python train.py --d_model=384 --experts_per_token=2 --router_z_loss=0.001 --init="uniform"
Below are experts of layer 2 (counted from 0) of a mixture-of-experts language model. Rows are named router (the router's row for the expert), down (a neuron's output weights, with its number) and show model dimensions 128-191. Each number is 500 + 25 x the weight over its row's rms, rounded and kept within 0 to 999. Numbers have three digits each.
Before each expert's rows: "comes before" lists some tokens at least twice as common just after its tokens as in all text. This comes from a sample of Wikipedia text that the model never trained on. Tokens count by the router's weight.

# expert 10
comes before: "\n", "\n\n", ": ", " |  | ", " ==", "00"
router:529500475494538499502502500502484489501520485486522519520486505506524484517532479510492545444522533508472489518502487492495495500543516508523472521494522514487431508517451480497490541473437476
down0:542502523511512489535484482513541489461492512534493499529513496531487486482519484488479477495492474508488467509517543503541517508510462475514485447496553490525526503529440471452473506489540487
down1:515511476507519450511540544531537493455522455471435507534497478486505551460491534465535524457496508522479497512494483467516504484540513503471497507470516477510503541479512501535502517506492490
down2:513493531511507464545539490494517490520500482512530530507555516502469527496474495527497516520483464485486520481504490555494537479489513474502480501531503481534501499468529495505520463517471503
down3:481500539502542487513538480515500487536427509489479520556534516510520528528491502442519539459514534486516522517466526479521480475491528500523458528517506528497480530521478487460517475485529517
down4:502506479518517515502542485498490478496466454495467503545493533443537462501491513460463503461539525496503507516506513496478504453473502473489463490533491503544529521528510493514532486479471515
down5:513469491506483495503524534508527505512500523507452525518491498496522513508491474479538473503511508478529439500525496523516505456527499481455536501524517471502465508504494479486489492517523514
down6:544526517489481484529554497484532526473475518489473447493516475493508474457475485513532492507492529493520479548484543476520477541484463526487439489476533423474496524494441476488533516504517521
down7:458501492511527470548539510505452462484438557516482516508469452479548515484535503501506484527516487502516519547531502507501517516540481535484533474494442488486533493461463516541480486497495527
down8:529493501501493530494473502506484523525537508472557515500473504483508479489480491518508484467449485505488528522489486514512467491491467503458562531442508538500549515491493510561455503490537506
down9:517548492496424488475462506496542494539463491500493494499537489513511508485547524548518525516482504463521528496488513488514498484508514510517508472552505519456516457479492448482513520535521456
down10:480465550475484537508486554475541506489514552523514461512470478509513503525504526503516515513516483456515511485479508491517515535480478519494508450517517490543529461481497518488502490498486426
down11:496478495500530520481547490491482492504511525483485518509509493523527542484490529463491480527453549522519480485483505494479472472524464523523492499491543488471502524481508535524476487497490530
down12:456460487481493478512554499499482509469478502516541571490524495500525489461512483505505515509527529510490509483496480439477459497509506556519528495457514504515480516467502497486511566480517474
down13:489472503492532459500521450538484566520483512492501522499498519481490523535509495457514471508438482474518504464519501485489529495522467496515479525475507501479499528510486479553496504474504524
down14:501525472520475498524518499541479486471487481479516486496495536517496496495505467524521536543480529468487519491488471511510501494517532469433516504531535503491516492484524498495511523502461541
down15:540464520506504486514471508514504520505537486484522512507492458477484496528507552484515479541446456513487515542504485510469492519490529508464460542494464482485508496487492491573498501500504504
down16:479520528518515488470455509478485515566517469547574548525452486507505506490493505515514457547486462508497494493458524469485451504508519542511496494481512550536470519527534465518480527477487518
down17:513514492459478532531487546499496508472500498473520483494520448488455521487497503506500545506533492481520525443517492528487444491530540496522497497556519506488498494505496503524480502499497504
down18:490529509479490506520443474510528463523502471511455523503456462482523464522469518495516506480475493494498479509465536513500493500519520510505534482474496533533498513464525512463498545545529542
down19:494504486494475454510512468503509475500513474462530495497490497513479506475518521451519533501523509497528528503483515472502517498518458501525467493494503472517493483491459515488464508507492459
down20:486475481536520518464497496523522476535538530503529510527500485530464508494472488502437564514516428499484477518483503540502511570470501494453530518476519527467479498441533520496515515506519496
down21:489488523454498479523468517475476517515499452519456516479486464515497517497494486488510451547480483497508531556489514502469528470556530475540503550476491489499489482482463502499535470502462547
down22:508515534511485520490514485500507479493502507484523483496502520472488500494455483466466513502515476498518516510499546512517447485492521483515534490468542549471513484486511473510508492478504542
down23:506495511520526501511510500490479483500503492511485481456457528474489545474450513497499500469512536532579528514521502471484503485504507488524531452532505524544484528482473510496475524510485561
down24:447502513514508475494489505491492476485508525540493503515506514546532517527486497516511475536490498506508536507503522468522499493511448522476488490490447464543492468478511459510523456463522485
down25:538507516519497536481451473506491489534493494496513508468520499458522503553477436511407502500462488479525513465484502521518494481476512462529545450483485473502504474489463500472513466451489506
down26:487498503506555522447481493488512492465498513495496500499480480473511488473520540479447494497510535489497468416509539487509506489494525520482538439505438500498448474503487522486513485523475482
down27:484508497503488465485496476503472539500448546500457521494496477502490484506511524536499465485503459504486426508494498473506443461494485508511515442502541488511472515496521516465484497521511477
down28:514520471509507499469485475496509492476498455512529486552515488541494472521473499504545484486501517508509515556521526480521485488474510529477513478518527469430478496480472480480514479460516503
down29:463510468525507508448516504554507480482561544510453561538505484552531515480496506499483481480510545483510498532517463533504500459523490506541502495487495508489489493512467486516454503493500515
down30:492492534548492454493484506502476520512521534491480456443530486518414543442513508504475510489501504482531517497507478506481498556485472470491521475470552501493525448473496469474523485475496520
down31:504485472525520490492538488460521518513509567471483481439498472439502490525509527497485447516476545531525497486491521465514491469467473507468492476498480458494510533489494482477472477573493490
down32:508489500485502510496505462525491533529494492476532511460482487482505494492425454547473525434459517521487487513507516470493491482496543477522520506523463524477509520506488554486502504508526495
down33:435485506470513500502523489484499516497463524472483489454542488453501503537481484506492495483497479481503485500458489504499543502515514508486474468481540504508487495475513462524472487530471502
down34:530538464511482492517483490518490485477513511568503465515502503475476505489535453495498518493535451445522495509488499493475529498506455504524514508503517460542524503503517501498537492514482527
down35:489507489509480486529494486521455497492451547489484508500465509478492473458455537472501529466522483461490523488470509549485510505485516510507524522492469518541467490516529477498437515477503520
down36:489486527487506548502492486503510479489478453453509519500506525555537487481487478480503464516504498531471566457454505505522494519442535516492498466492510473496480508487521482525507500490453474
down37:453468488518469497505538497462491523504486469459480439512511532409443515507460494505520515495451476513509523494517521434500494478499542484465466466509475511454490512457464500468491449487478509
down38:485507479496510527485507497510529503527465477507530528471510462526476524469517440496532501498497525469510526501462522485518492505444447551512544461525456496466513549488513478485471498499489474
down39:510464501515523534526536446516486463499497449478510487525521527488520512448545488539467494515518498507476508514471472493466497511491469469487486517559487530438463492528502528481505446510511482
down40:496481514484510480490500490506504476473500517535482513507508459514518515498498495490518502512530506458502492497545512504515494528485511493526536479475506460503465469523519506479537494498527461
down41:477482499528516534490526524466524490481498510499524516514471464454493514507491528524497472500507409489499497471474514489527529459485567532463472479505493463462484530513498517478526538508534502
down42:479520476467466574544529503510479472484519534479486577497533537502508533485467498513509517518453486521509467498481537546480497551486478522491510483527510502465485499526504497509473532502494487
down43:462514517488460525496495521494505502493508510516458501480513513522509540499516473511497488480510493453486526435475517487478506520535477475511495471494494498510468509466508485511511529526529572
down44:514447487492527473492498478517456530517495488518500519511510488470525532530485476447524449519423473459504504497472513485499508519504528517511472470483477465515530493481521510478548508503479474
down45:514525477499496505493490529485514482506485504496541515547499511447481486506471497473477551519513465525522433556504478503484472539472494526490504417469500494473489509502480502525475531476447484
down46:531508537491504548499486469567479486499494490498473503458540486514500526486510510506483465503504514502508486533453537465525484513512542450491501512538470510492527532499502477507498493456519527
down47:489501545505499520559499476498518501503519482471504499514518494537475516513490524458481461477479442481489488524517518472525497526494441535468480529523482513528496493462519469472477509547513506
down48:538487452514499497492514519510504540541560520487522479501513503462508527478541508490467486471501509505518552512523522523503468505487505474522473491518521482480558495469541470480498531509508495
down49:506497523512519508487534482522481484521480487480429514538467486519525524438468502470500524485521523514521516490481542441520513504504506478575525537469497496459478514494473484544466480484527468
down50:473491490511519489445565509474482473515468485496513479496520510504511492514476499502506499514495480523551536474553527501517491505500528536522497486492470502454560510448530498491544459438533525
down51:509494495484505467478514517516477479533496499521521493528492428460513458506478527521487513546474545462502522502500545514516490466477471515504457487507503499474536500470502497536489500497516490
down52:492484462497502471506495488444544539465506464524485507473522475482499496484517510521482481530489482441502516523528493482473484509522521501531526480458489514569523490467516480495533495536539500
down53:501500491500466500477478494441508555481493479446519461520460491529514491528497535498500497491513482495465514497551539464511500498510476501521488501471497508498476543544520525491460484538510487
down54:473496509477479497509493505556516469521507451479569533513483500518506511496449449531490520468530501480496476533536479513512509426522498468483534480501505521502503511493506452528498474488527542
down55:460466479516460447470500532505565503495481520522489485501506506505500509510500478482499547504458473513433479492472499471487490466561507456539588486497531497534490534517449543512498509477467476
down56:486544555531507548510478497523479511496472538524558507539465529519508504520470579557463478468534504498500481491530486478487503493492480487486540498543510486491503537489493506507514478495526500
down57:535485486536514506488491486470494460489443477511461538493533528524555501520494465507559480499524488518528510522498497494495540533522472498466467496474487523508495497471506497505501498489494502
down58:491518469450539484490526506515475456499511506505509480497510465486495525458499462502484478459521499445529545509506535549471537464508545477483505509499540523497526486503518466490527492453484470
down59:536457495463535505484509490486503523490549491478425488512492459526521486503493519533457471453510507481500525520509469522507525492531527498518475511513477476506441506507492484529505544531504534
down60:497501538464505444510486506506496519518497452501485498473504425468478544503492546492479508510559537472493524498468495510534532473459479513493496485492522521528516503524519490503504512491500521
down61:537485531485474513493519515462479505530470567539503529483534547477545506469455524491542480489496526517521516485464479483535499572536514474486493476477511522490476536490476504512502503517479535
down62:476494521499547455500522491526548529527518503485484501433506495500458480494475495497501487492596475488482470452523474488490531524473472476465435479468475449495424427490524533502524475495495505
down63:498511469521531504497521508484501523516505510489473519535517475566490511508436499493502484517520499512443516513480512501517504478501546506463494540469465479499511504486522506500526493482490510
down64:528536543495523545467475502526536501511473492511566492497482515519507563509505467497503489501492501475457429497484487466479518537489445522514497495458494524463538529528498460467539483499467488
down65:506504526502508486487527508501485502500526486530454500564500537499483552497490505523482482479535546509505477552510478494500506528537526498528475517484456502504509515495475471482576490519520505
down66:497487508557457458532505555478448510522502483501517509509495510483482487466547536511496483525490524503525501503508514520521470477474470531520460510556526475494501478486491541498495544501511553
down67:495490518489503515524520486496550520448485522545558525492501516469518493460508506499491542477498534498496471554461509460495548500492492494475442479459509494563491481511552531481497562457520476
down68:514513505550492485475511429464480501496506490465457466513511556478470477503452520494470515567526518524535488481478511491492489481494471498517470508495502468496541509461507485505517510461497495
down69:492505493509511512549460492541499522540503474515507515530540524481504490473489511504497433493466504477502496462489506485542529518511478526520492507502502515522495491553488489501499498519521487
down70:479475537517513441481499506557520542473488561493414501507501487521487465475470479492470514489503475426517500540474495473506482515491503494510509484465488479468516465506475520495481500509505483
down71:515517489502530516490466485514477526526491518463469525581496510496518567482532459470509485480503481552482539464487528481504509510517497519485427514475522510509458495501509489520470491555501524
down72:545504489490504508487452486447506540541497495506512532484500543496444485524502498544460474510509490512526478536485478494480483522505519517503472452494465485469490500485524474468492512489520485
down73:489504537477502494517501512488498449496496522488580520503532472525480522499521462516491488515522483479485504501549474485477496526515500518521472477518483491467481499480483511502526501513493504
down74:485469469557518505517542462493526491515481518522491499502501518498541504543490480496480500486488479469533543519478525540494519477509547467500532469481488489478533531526502522492492472497508531
down75:494505527520512466457491518553500545431535504502567483529556452507509470470502510480511522497489505504467451495482449505525505468531491510515454493511484482518506523535468492481537510538509498
down76:477506514491532579495459499542485526497516486512499524529465514481483460491477490483456471521530420481511484511516461536454494512496487516488496482500510482511506468515495508536463534503519477
down77:507549499517548485494513527460495473512496509529515489534549493488491512514499509515513524515500485527485456458487477509483501551494458477487486484500511485477526490466495496497491481513506546
down78:485514490523488476526524506494459519461489516493519510527480474508477480523472498533521510490462528470490478475523512494469541545515515495472533512447530480439496502479503500459541490456442520
down79:506501500492497500488477529496435488499460522502474503457523479528502493456473529504494497500491474460541500453456506497487536514533487537518510491492512485466474457505504506537483493509505477
down80:489491502521508508456524502490496506497479515521539485513513500488515515523511518515501518482485497566524547533448507504509482536506534477507505483489527477528487489448472486514509459519493515
down81:448474529527507514544494502477488484481482500477508471492493534495478507477518504522505513481497511483447523475529489500503451511478482519515463479491468524481506470560483488482547481506502537
down82:498471491466516501461494524520464472455545506486516541480507527487460521494509534465483456521511526485496480492506535480475518472465488495498527494489525486498509496511475498469484528492513502
down83:449551478536470468525548502501496471474518506442489504494468516444497500496507535471478512483497515493478480456489492518476479513455539540544471496549504496552505503538497491495489486504425481
down84:499511504513499521468507484502508481479490512487532498501503469533493506528464493524463504527479486517525545516499522518487487474473479537470509489517497498474504484508507491559483498515482533
down85:492518475521509507556497515530522512512500520472484478514535536515515550500512513451524503505510543487525520483465499474498529474515491496522496504496481524521470498473484517494455485488502539
down86:508523458487527489442463481462472486513507519489514523482503458525498515482512481521520511481485502539496521502454518477489507513511477526524462485507491497508538518490491504496486488506498490
down87:543481502483475505509503545464483496480492517512498499496511462534575493517551511507533471480498524541489494495516502477509536500474493517535453505499493560547465490483493476515508493502497515
down88:464520507484472484519483512468549492496500484536549510526509481485520485483492510474482494515474486527477535580563528491513514482459494467511487466561498477484524483505490482494476479501536485
down89:485484513503483506475489492482520521530506482488580503507541511511506478472473506475481481523453484516490516462523474537493501539481493502522501506494519464506523480484498473488511471509490473
down90:495489505499486504533499543478489498470497535470565505462454483495507503517476490489496543448520522467558504486519477502510490446528483490507511478489484512504551476528434496530460517467492546
down91:484431524516503493524510449513510529508562481508534503521483466519500569455484512492556455516519485488500492501486485441493542480535498494484508434490567486478529533470520513493498508457494474
down92:476487488495484500455491534487526498504493470495497477512539515476471464500490494495496494500481481505516487548506503450480544515511511503503501509491476557544480455498509503495498429481514509
down93:490487493488472521452516516462483474496530475501490546514530504474523489508486485446501540520484508494508497485474505485493496497515515504455528523524542523500424501472507527470505508496547501
down94:486491477563483496492491505488537521489469466559522448488481481494530467514485462458482499514519512471488492504448529487464460481517516473534487513505456443514512488519498504461515496493472504
down95:507505492519479533454481480458505474482491506502505528478496506507475493473519513483511479481504510471491480487474470554501502484502543464489535500484525503469511478532514519513516488516485514
down96:516521541519488484514534534527473483515527506505487521476540468492530531528513538485526542498494503449555509487525514451466510508493532497491513465514481477511483470551501487508507515471462509
down97:508490510502496491489556487481538518535463526507523501509508486441484503510507497476476533534477503490490531519507514534467455506503534463464557468516503492494540521496473486476490488518539470
down98:488459488458505537497490453513507509521501471504480504482491514525473512497480552483526523503517495540524547482472476523541500461485524481449447498504491511479504495486526495501442496512494462
down99:519483506542509453523492480530510501517501527539499513471467539525447458463513477450474486517479477477483516491512491485508498478524478475496460446544482499498503494500478522507472473503531496
down100:523464537460495540518497510493495519520494454462487485508512483491505466474472510470477522523496493455501487474550520531484503472514496527477503517514529550524533499468448494479524493501499502
down101:527496444502510494500467520505491562495493499495566506460445521505536547498520516520479497476551484509512464525447524511506530483556501448560518447493508475483489513467518533500521519511485484
down102:512539442431516462487511465536525521487530519472482533536486497504502497481534489501490515475502489552495492520521446514507490501481473508502514503531499514499477511526486489523448517505480507
down103:508486464470448523483462457482481516511463547525482474519512486534518529530472491515481526513462519483502507541495535518502506495453482545465488500502507486482512459523521520491502471492498468
down104:501495517529474465512518493504524538464562511515536483511526506484511524487528481491528545510479475533485479493458456490500483510498520492493494524469473515529512512545543554461487475477512539
down105:495496478502492491542529493526439526501459530501537531506506476481500465471524448478536526487473510495486504538486516477543461505506476520512493507522523490568491528533481515496494527491520541
down106:492521496504516500435492502499495508518474491513501525471479529516500558441521458483524540476523503520480505521466458527544477530511529499478508430511504519489467505513507513510522518506524527
down107:507504498487478522508514509515479498501495473515582469488519543525517468443514517451468517543548491488505495542540495524453484474501505496484514500516521498498537463460495507489523482495516524
down108:510477552449508497522501486494471547501487493490401518482467529479486530496491516486475505471500531474506497474477505520422492498500480518545487451532535539536494497474502520472499467518493518
down109:491459527528510484479496546515511534528456512499475539494470477494520497478507505544457539501566481510435517462508526530550455529453465482481502488500454512514515552527500522518479505486509517
down110:560484494486503487518438502530508493538501522528482490500482482460502454509521482469506452503503518524478496493494447534506509443467473526489531544509527490464492514536511469491441457503493471
down111:509532506480513490534512509509472511496522458483445559547507484522541521561517535489495456467507470544501517452501481533478468503514484486505520534492513523528497473512488524506510463521520525
down112:482532465505519473513437462493515494447580496524452459457485516497509516534512470497515502508430488488532526488510478469547495512487512420528500504508497522470530479454483524488515487496519480
down113:497551535495508503509509511476483512467487470482492498494485487509528477480484501533522443541510514538549496527485476469534464519508485543523479485534476481487484482477440527493537529498454518
down114:498458539524495517484535518493480484519495543508405499445503496498495480512520480498486525485588498471487519458561528479572504524515529501532490529511466519528488508512496498492532532505494498
down115:529527508506534456525499522499517490504466548495472521518493504522553463548502540515516463480519494502493491499461453511528508524493503493515484510500488500495479513523485487479514493482529501
down116:463512493494503521516507476480509501443488512463519502491503497519475459485487537512521517484517537530558452547461491525484537526520495539487476498502510515466497468510493496444540525488467498
down117:535474509499520513518510511512509517482495489560486497478556530500486524481528505514516460509517501478487483536526496517538463453521456519505507504558486485457484487502520539488492509454560508
down118:475514455515511514524477513477508493508496500496604457481513524525499513521492483497494504502500467510456491442509462495486494474584512470515512495482492501525487435536481491478478499463497497
down119:508498501469483511485512494490482491494492533511523491520495539524465488512524506534473500538460502449508446453546499515492536464464482519499530551498538506531512481493513507491513486533473510
down120:517499529486477523509495491556476515522510481520436515492465439512464556509497512474544499517520506456484522441497540496479495543523474482514493545492465529511490496506530544467521512531537493
down121:468505477498526488454524481488529520512550466481497494510463474492498466548496527488556483481449529473528468506503493513530533488476483533481465522537462489493495542490535485473521518557510498
down122:501533517542506562486450492538473488451493499526610469488498554473501517515506528485501503470496488544525517520503498502520492497525507512466519510467548506509472498500496458496488572479475458
down123:510483515507494486484541506481491557468510484483487502505519494481537533488483522514529514498515480427502516517509498464503481528535485523494519508493488442526518482490526509500497496488490530
down124:511495484526530528480528497533490509511526500496516470499493471503467484484497508508488494522481489549529511529516538475525487521527467540479497559491487460502534541518536522505517477552490492
down125:498491494506518451528523519491546498473478473523515492485491519474497477515517517482510533505510500531545525533545513466489547473506508494499507523497483478491513493522466467503521489487542509
down126:516468504495508480470503550520524490514516484489508486507506508505498440499505508467470524527482453544517482479475510482493506488483494510477500503484518485472485497522466472456488491514492545
down127:518519508503540486504541558488501499500464503473472499515459497498482491483499503495484509494455506522481567494497492543492458502536494440516513532539506512509533505545503473486487514489488529
down128:450501524488548475503495482517477450506508490496456543465526512493518511488516482511500493482487484465531475481467531490525481534459486531536501486498470501509502540474521497494469535494516495
down129:478499512489475498511560475492508456504518519486509492469472487490473468471508518477499516526493475518529506549573503476490519497528514484511469481490480516476436527481488494466532504528505506
down130:511492518461471520555439508531520513515497494520567464529508535461460484495539499506465502496543519524498473499504499542518513521485542473511482496547508472515521512495476472524526514489515477
down131:477500501495488500576478497494538506503462461491479486531480496467506556485493479546536526517449522503477522533504466490492522495568449480495438517521498544516449525541456480550484481503523483
down132:477480452506521513503466502476492502469527508449520488480505479499518498521565456516547460459471533506528528494507518523503529448513513530526477506514530461518545476530492524508476513477479506
down133:493522487495506507500485470490493469533474458481471490546494501530477512501469558502553496471502523537507507482475509497478481505524510502541493527506522514492491527506531499477515513535492463
down134:497465497485512541503500505502516498469495498512489457537532506496508476466539486472474566490462504515479531535532499537526476502531505528491541567504472484478516477479495541508536498501476489
down135:492504503519489489491519502494492463528511539523574495512518453485510491474514498494495507485494481498481491520511484529534531468498486471479504482495492441510541489499450515467499500503482486
down136:528521509500466492494492506474507514558508513479478535467473505545521521526479514508535481524430529509502479498505483490502496512466512476501468540526501469524538550467485529523490527445511503
down137:501539481515463467506504504515508506494528498493466469542494530483528479448490471468487490515500502535488460528483474515487498532516466478490452535500507508497510492524506497527506500513527446
down138:528473529540478514484491482535493491516511515507523498503506509527487525510496555488496482509531451468502451507462472477490477513512495522516544574497479507489563469519520477499502478451495488
down139:565483525480476539492494504496492529488533537505498494489458520453492501492538510522486480508504486497469483516451485494541512506451516487485491521486505502534517520487505483527509541516507528
down140:513482491494519513513538500526522514511461447473489508511517539482520502500520464465531495505515496459519487494512544524511465454507506467545461517485487518528493526491511477574486459525504538
down141:491549525455517512505521534465516450494445496494491521488498499498504511486515547510531529483517483514483496492482488459503542518474500478489519524544488540472492450505531478546537495507498487
down142:509534537499485542533464494465474502472496466507475497510498491500480522513533483491489487502490474503492508512460467461542507486499533482464545518484510494496508502516513516478549526492493503
down143:487525501535476499545472484530489493509485465528495473481515441535520507531504469523536507421548495441531502475480500472487489511497506487500473439475524540475484468492520460491522525523515523
down144:510543497512519511511503477445494476488503470499496490498483527482557477522469449486498451476518484497475507488485453528545494481492514527518498532491510536498485483537534489511461491532461496
down145:501473475474520538526551528507448509515511484477468470521480471528502523504494504493537486511527494511526524477551529520480495485480514514477512531542516493543530536502509440524468466483495569
down146:504486523521486485532519497510502432514496490542515479513465534481504501503509498467523473462553481492497507490535500525528498473489513522503520556487497482548485523506512521535488504510480483
down147:522538474509467515509488503500475481487493505466540492493486479519525545534503500529463508502474496540486497498499517467494490564525475464452512517468491523497536449515506513504484524495483507
down148:453500495531469489513487507490545533482477479500491514493513521531490512520512512479508495519508463529503515503473490499555539501492489484502516517494510511462488495515533493528454494510489477
down149:519510525503525478493452525535476534489518506495513478481526537478516492495518529546483470524434507481447503535492438512496503465533524492482454450515502522498535492501501463590517521493532537
down150:528467509445464525480485535489529508485479514494449496516491518517493513481504539519469475490499453498496472492517473501510486477467474472520523498462470443528528519502570486483498503519480475
down151:483521489540481488468501523472538469443514545509517493454515528488506510471500560528475516497483555522517483494473511502491463519489460508507498541513499502460497448505518487501491482491489507
down152:520504509524561497519511487449499488492497512532489547488500490472514499509538502482517482502459509505503482479538502545504479479464537513481503506484506484506528516485475482505508501507507527
down153:487504530490496483523514511525494507535487509480467477431511478531488538545494449443451489477471516519504503529487494498509534491489498473516482539499481508475514451507516481524499530480481501
down154:501501507487517504521523488500536499511530458498499512461495488522493510529531476523507511512513504460467518531481508469529505500507531508510525496498497461480508487490511529496485455498469478
down155:498487462499479480444498489505546525492519450496474487506462519540500496523491537507507478512518484529506496507510485547512507505516454520491536464518497433562499539498507526516577539536526515
down156:494529474514450519522549514473491476559565477520500497462528514484472540504524480516530485523508503434486544526483514510505458495541516511487526530493521479497513463464499482460487490501489493
down157:494479544498501432513500496490546482549498447495503482493488504482452475442491523499493494519495518512523466526503532491488494500480525500513442488497481517461490492490542490508475506513496525
down158:483494537504520527464499452515514531485497528480492524495489467476516511481470449507531500484527475489488522484518492538546476520532519467509495567492529487533471504486545511509479515493500481
down159:500459483474496472513505515510486484494483486509489530508503509528500484534488543493540514488498501508525498515478517471479518533517494489526534505523482528547504516528475494478508492539534508
down160:499506498489515525457550499520524490509534475503522482484489474509491466457494459517540516525490515518497500540514490513530566495504514473520515503522487495489507480483515527503493508486481499
down161:522512506470506533510517510461552562511503501483508503474476510495502510537505492477511517526495482478521546452470474518499506486509519500501535462485533497487484513479511466466481503494512502
down162:473473487477494504487488443538486516542489477560510495499526489533517470569480501489510511567529515536501483489543499482468494479524502514413500501524476520467501538527527471519504504468505509
down163:532481492507508499531493439528482495481503561508493506498523469501497487483476518474503484515501553488481547481505545523487526531521527484483522467475501517463495503510512490537497483497443531
down164:496476494479504536499516504504479515493510520515511488515443506513516493529518508510501531487487493496476470490508482480473503465505499504495516518477512537524533528499475528537529504475470488
down165:515524454450504486529513488482472488477472505510512481491548493483496464510481466519494503506527496493435510550490481443504493489483510468471502511484522469465522536484533476525498520556490496
down166:470524486499498498515505482515431519499493499504477514484508499470460486537520486470487496530508503533487492480507516453522514499501496497477478518519504487545526490523462486521514530522491496
down167:521499522477505520515506488511462434479475495468514516500482482494516477589577471518476456502536530508444498506524513468507497489533493492476470487483514506471525492478531513474516496482498521
down168:506500518516473473541503509538502528444493474455480472527513507484506543486508491481529483506442474520478552460466508504529484455474532521477518480472471493484468485494524476498466491513466517
down169:510517458497501507496490517511535509538470475528560511541491485512482517479488498508544509501507483513546478471495511498496452511505507545531500493489482485474508525450480532534454525546562525
down170:446517549471498492484450498501467471467535463495538500548468539515477517494490496490470537468503523487480488505475469549507466493465500522499495471532537460499497456467515543533501459485492486
down171:509512513478501534478522478497523524501516509485504467496498529530519471476474477518527532494551511486503515480523495499470467457502498518472431495508491496510496498538511488544508512492525481
down172:521524486493475499459507507519507526540502537498466498522528486505453507538547533495474441513470486526474508485518531548497481510518513531473571528562555477496542492508486533514526523541560504
down173:521484488502538497480524530500467537513486477536483545463566502541476473496504551511495472480520468520471523480485486459482497502479519489562506513491526482446479531471486500485528493494542523
down174:475494519502505472549477504514500514503490478473505534529542532476514524494471515496487529465497495526500504462490473478476463458499510529481544525479516507476514492498498487554462511497533507
down175:560485555555470502517510503523518480518519451506468478461569489503532545495534484464506454551504542529530478509511502508493530489510549528500548524526524491442471512511524501486513484491529472
down176:540510502462494506497506501481493492508500451480513494497505526515469480506505517421554503460482469514524501483498510505520480505497497543511541503480491509462486473476516525526494472499492508
down177:455456480447503532521484460523485515502510488496492502516518507475489548596485509442526525494492511444518532474533508481461498482491496550508483497499504504488495506474540470535497485471505504
down178:524494502483487457518556475496477418511493542505508527457480513526496533465514492475484503504503513486518513490523476549512519517456496484501482511524537519478525492502513533474510515482482496
down179:517533530473488475544518477492484480479488494519566493482505502534482456471471435508518478502462548491517514518511470535523501476498478478518493474480487535551489490473468541523530530492558497
down180:504499535538499498496575495487553512538421492536523487504461525453518515509490505495475532512505514478513565490480540501447515515490472478471462491479509528487494487520474502469511529504479470
down181:540463499505482508514463499484539492503521507504496481489490489522508498493481526503494545560455527475489496475450482517487530506484507481459525509471486546535532536531485487505499491550488504
down182:486527489514460485469514500472502488474488475473485518500490503521481499505503506475494484465486504443493544511484482513497447513535505489520546531476492473519449482506527490484443470501465546
down183:521491484475492491509523550475472494522477441528574479471530529540502510517498493485499499487478529528479445510513459488525497421477487510545504501559496497474490484515493475527475486528466508
down184:504478504484485504484473489483475527482508527550522436500516471500469520509511529537470525475490541510501495519474527445531460515503492478441479484500496477501510476531484462487513524529499504
down185:510465456499494542491532497513453453506516475520435518504488460468523481497478450524466550470511507494497528503494545480536487524498530480556501505513545495497474503493474516490490476535483518
down186:545509483495542460493506479521476482485481529491496523483472505460523482463481534530509469503481469481476511497480498498492509477499525494531516546526479530477483478475496493490535498511524470
down187:481515483492493503522557522512498503449496520510485496559415442537563530517504502488474517500508487494479494502493492533515484508507499474499498536519489482514511486499452475488513495493479509
down188:484443514482500502498489484469495459549515457455507521507518513502477481506478503459504508499518509485490510486509511498493453497540496489519521456500519539468485473484516494460506467519496482
down189:497501501518493461413506546468535488480532490478492496501542526499530550513487467511476512463505515467493509474527502515501509524520491487477534477513493506456481466510542508461517470495491507
down190:507523510496474473520509486479501496489488501520521514456527526541499502492518496452525517504545511524494492505529465471478561517537516472499478492501500517464510515491545497500461525513489471
down191:503472517526510553524506512531501506510529527533521496488511498512488504493470516493500518489512441507462501493518512490484463457506520501495512506491498546533538532494508471562486499460533522